config.yaml
n_layer: 9
n_experts: 64
experts_per_token: 4
d_expert: 48
activation: "swiglu"
normalize_top_k: false
routed_scale: 1.0
init_std_router: 0.0123
lr_router: 0.000765
vocab_size: 8192
norm: "layernorm"
tie_embeddings: false
lr: 0.00337
train_tokens: 822800000
Below are experts of layer 6 (counted from 0) of a mixture-of-experts language model. Rows are named gate (a neuron's input weights, with its number), up (a neuron's input weights, with its number) and show model dimensions 0-255. Each number is 50 + 10 x the weight over its row's rms, rounded and kept within 0 to 99.
Before each expert's rows: "comes after" lists some tokens at least twice as common just before its tokens as in all text. This comes from a sample of Wikipedia text that the model never trained on. Tokens count by the router's weight.

# expert 33
comes after: "1", "2", "3", "4", "5", "0"
gate0:50 47 45 28 50 44 36 44 44 51 58 62 42 62 55 45 40 41 64 53 48 43 55 52 41 43 61 48 47 34 58 47 47 47 47 53 45 42 39 56 53 72 36 56 53 46 46 55 38 48 49 42 55 46 52 46 51 53 37 48 43 61 35 60 73 43 70 36 51 49 56 37 48 48 37 47 50 42 58 49 60 48 45 48 55 60 57 58 62 68 30 60 50 60 48 55 62 69 46 56 47 59 51 37 47 44 50 33 53 42 47 60 59 50 35 27 54 60 58 63 56 63 47 49 57 51 67 56 58 84 44 48 43 59 48 33 48 54 47 55 52 56 60 40 44 57 45 42 58 52 45 38 49 54 49 70 64 47 36 63 30 45 38 59 38 52 60 53 50 48 64 42 40 42 47 64 59 53 63 63 57 64 34 41 52 27 63 61 32 28 47 65 67 41 51 57 45 55 52 53 41 44 51 75 61 59 33 71 48 68 58 59 70 67 35 51 60 50 47 58 39 42 45 34 48 46 48 37 44 72 41 45 73 45 50 45 43 39 35 36 52 47 58 49 64 48 36 44 50 45 47 68 47 49 49 37
up0:46 48 65 59 55 32 60 46 43 57 59 38 37 49 44 76 64 48 46 60 48 57 36 36 56 52 44 48 30 60 43 49 46 56 43 47 39 64 72 45 60 55 60 63 69 73 52 74 36 60 46 50 50 62 50 41 61 53 63 51 51 58 42 29 27 40 36 58 44 46 53 43 49 55 55 52 55 54 39 43 43 46 47 51 44 59 56 73 41 43 56 38 56 48 73 54 59 19 56 54 54 65 42 55 62 47 54 61 49 57 47 41 39 40 40 62 53 45 52 27 32 30 48 59 39 56 53 45 61 39 62 30 42 39 56 61 54 56 49 53 58 38 57 44 43 53 59 62 28 44 48 38 39 45 59 45 49 54 45 39 52 51 56 44 54 52 61 67 58 56 41 60 52 41 54 42 47 53 39 49 51 24 60 61 43 52 34 38 53 51 35 49 41 46 76 39 45 45 50 57 59 57 47 38 58 62 51 52 47 34 38 46 52 41 66 47 42 33 49 60 61 49 48 52 64 49 50 37 62 33 29 46 48 53 64 70 36 56 64 53 65 55 54 53 45 52 52 55 45 49 53 53 62 59 58 48

# expert 6
comes after: ",", ".", " where", " that", " but", " The"
gate0:50 50 47 48 46 36 45 46 59 54 44 45 49 49 55 40 58 41 50 71 65 44 62 47 41 26 41 28 51 68 50 61 49 56 55 32 62 52 56 57 33 54 56 53 51 48 46 52 57 63 69 47 49 47 63 24 66 58 58 49 45 53 32 65 56 43 66 49 42 64 62 37 45 53 36 56 59 31 41 51 59 52 50 32 62 58 54 50 41 44 44 49 35 56 33 58 37 37 50 58 50 56 45 40 46 57 45 64 50 38 40 44 41 58 42 50 44 46 72 54 59 52 56 34 44 50 58 60 56 65 58 65 51 45 54 43 49 49 56 55 63 35 59 42 66 47 51 44 54 33 60 27 46 52 40 49 37 45 47 46 47 44 49 43 47 47 52 47 64 56 61 55 79 39 63 43 42 30 44 65 44 45 53 45 50 40 45 54 39 75 45 45 50 26 59 68 70 57 69 51 53 52 62 47 51 72 36 58 49 46 40 50 40 27 65 42 52 44 37 52 45 55 36 56 53 48 42 56 52 43 55 62 48 37 57 62 50 45 53 37 39 56 65 57 48 59 50 34 54 48 75 68 53 40 60 39
up0:59 56 65 36 59 53 53 77 49 43 42 36 36 60 53 26 35 53 58 65 22 52 54 67 45 49 46 37 40 60 47 47 49 50 50 47 57 27 42 50 55 48 53 58 49 58 52 40 37 58 59 42 53 39 34 63 52 44 46 40 53 32 23 39 36 51 46 55 46 42 41 69 62 49 48 56 44 62 39 50 40 43 36 55 50 49 60 60 56 49 54 66 49 42 49 55 69 45 51 37 55 40 45 71 40 48 47 50 47 47 45 56 49 51 45 48 42 38 49 38 63 49 39 41 61 73 70 52 37 22 51 48 55 55 61 34 53 36 50 47 68 52 69 39 45 62 33 51 37 41 27 56 40 63 45 54 40 59 60 56 72 51 46 52 46 44 51 54 55 33 47 38 43 44 63 60 54 55 67 53 52 62 65 39 50 50 46 54 42 48 49 62 47 34 50 61 48 55 50 56 52 48 58 63 53 57 49 60 38 51 56 53 63 81 53 57 69 55 50 48 50 51 37 54 63 56 67 36 50 50 55 67 37 51 54 66 42 40 52 51 46 51 49 70 51 49 44 60 54 43 52 62 42 37 62 58

# expert 63
comes after: "0", "1", "2", "8", "3", "6"
gate0:44 70 34 37 41 54 45 59 68 49 64 54 50 32 47 45 45 47 41 38 40 36 53 71 68 57 46 38 51 55 61 52 50 46 56 41 50 48 57 47 55 54 38 52 54 48 45 45 56 59 45 62 39 56 49 51 37 43 56 45 52 60 57 57 51 51 37 55 41 37 57 53 55 56 49 46 63 56 46 41 50 36 79 69 49 40 75 60 53 39 48 42 50 55 44 50 67 63 53 51 43 57 43 39 55 41 35 50 42 55 57 62 43 49 44 45 59 54 43 58 57 64 52 42 51 30 48 44 57 52 60 48 46 37 46 45 47 40 52 49 52 49 47 66 41 40 43 47 36 38 42 50 56 59 68 50 51 85 68 45 40 47 49 55 77 44 43 39 50 51 36 45 42 52 64 57 53 48 33 44 53 40 61 62 54 51 32 51 49 47 59 61 27 47 50 52 49 38 54 38 34 57 41 57 64 41 32 52 40 35 29 52 25 62 64 53 74 44 27 51 65 39 55 64 40 38 58 54 56 52 63 41 45 47 51 44 48 52 62 57 38 56 36 53 59 45 53 27 51 70 48 63 31 57 43 33
up0:56 50 56 31 38 65 59 55 60 32 51 50 40 70 60 48 53 40 34 51 33 54 59 55 48 51 49 62 48 62 36 73 39 42 48 58 51 38 49 24 54 51 63 56 52 58 50 58 47 31 55 49 65 55 43 56 41 63 58 42 49 52 38 61 67 34 48 50 54 50 35 22 53 59 59 51 37 48 45 28 60 56 54 50 61 47 65 52 54 48 55 45 63 27 50 47 59 47 63 42 47 54 52 44 42 63 63 51 70 44 64 39 49 54 55 56 39 41 46 54 54 48 45 48 61 64 52 41 65 45 39 59 37 42 41 51 28 37 45 47 55 51 40 46 46 42 45 62 63 47 53 51 44 59 46 54 51 48 45 69 43 39 42 48 58 46 68 57 27 71 51 40 66 36 49 56 58 47 56 47 60 36 49 58 51 22 74 60 44 59 53 48 44 47 45 57 48 37 29 59 61 44 56 82 46 61 56 57 65 58 41 67 52 38 46 49 51 50 44 52 58 42 57 74 56 43 52 56 57 50 55 55 42 43 54 37 52 53 44 46 41 72 56 64 46 42 61 46 43 42 57 43 43 43 29 44

# expert 23
comes after: " ", "2", "1", "–", "9", " ("
gate0:58 56 55 59 59 53 53 57 50 36 59 44 71 44 45 58 63 53 58 39 47 51 29 42 60 53 30 48 45 52 50 43 52 46 49 28 44 64 49 63 49 55 46 54 65 41 54 67 39 42 52 38 48 51 65 39 45 48 50 58 69 51 48 37 30 61 50 72 58 41 41 56 49 35 34 64 55 23 32 54 55 40 61 56 47 57 49 47 41 36 44 49 45 34 53 49 57 56 51 51 68 41 52 67 40 30 44 50 53 43 44 63 52 51 62 36 41 55 53 38 28 37 61 56 59 38 66 33 55 64 56 54 38 46 50 39 49 43 62 50 52 57 45 52 53 55 53 47 57 42 37 53 60 30 49 41 55 36 62 48 50 44 58 53 44 59 34 35 53 48 44 48 56 47 67 59 50 54 46 57 43 47 59 55 58 62 24 49 56 56 56 70 62 51 65 50 48 54 39 37 67 49 32 64 38 50 57 51 43 60 45 76 40 52 75 44 45 67 47 48 46 45 51 52 40 18 56 48 47 51 43 54 43 61 41 28 68 50 44 62 48 40 40 51 54 66 53 57 61 57 40 63 47 49 39 53
up0:41 34 41 29 32 51 47 55 65 62 36 45 33 63 57 33 49 50 50 67 42 43 73 60 46 39 62 50 41 58 49 59 54 44 42 57 51 44 49 37 52 39 54 44 41 51 56 27 55 57 48 58 45 58 39 52 49 48 47 44 34 41 56 76 68 42 50 36 39 56 58 48 72 61 52 35 48 77 58 42 55 65 39 40 60 52 39 45 61 57 50 39 54 62 44 53 41 46 49 46 39 62 34 39 61 60 51 51 40 58 60 28 56 44 49 56 55 49 47 59 59 69 49 56 41 62 38 56 47 53 60 45 65 53 42 59 61 60 43 49 52 46 45 56 46 39 58 60 51 65 70 38 40 71 41 60 38 54 33 46 44 47 48 36 64 43 65 64 48 51 65 48 53 57 49 41 54 52 62 43 58 41 39 47 48 52 68 51 44 45 45 39 32 52 35 44 55 43 57 61 34 52 56 40 60 51 39 43 55 59 55 42 61 53 34 56 65 27 50 31 53 48 46 53 46 80 30 42 50 41 58 51 59 51 56 56 43 58 62 42 55 56 74 59 54 31 39 44 46 55 58 43 49 46 56 64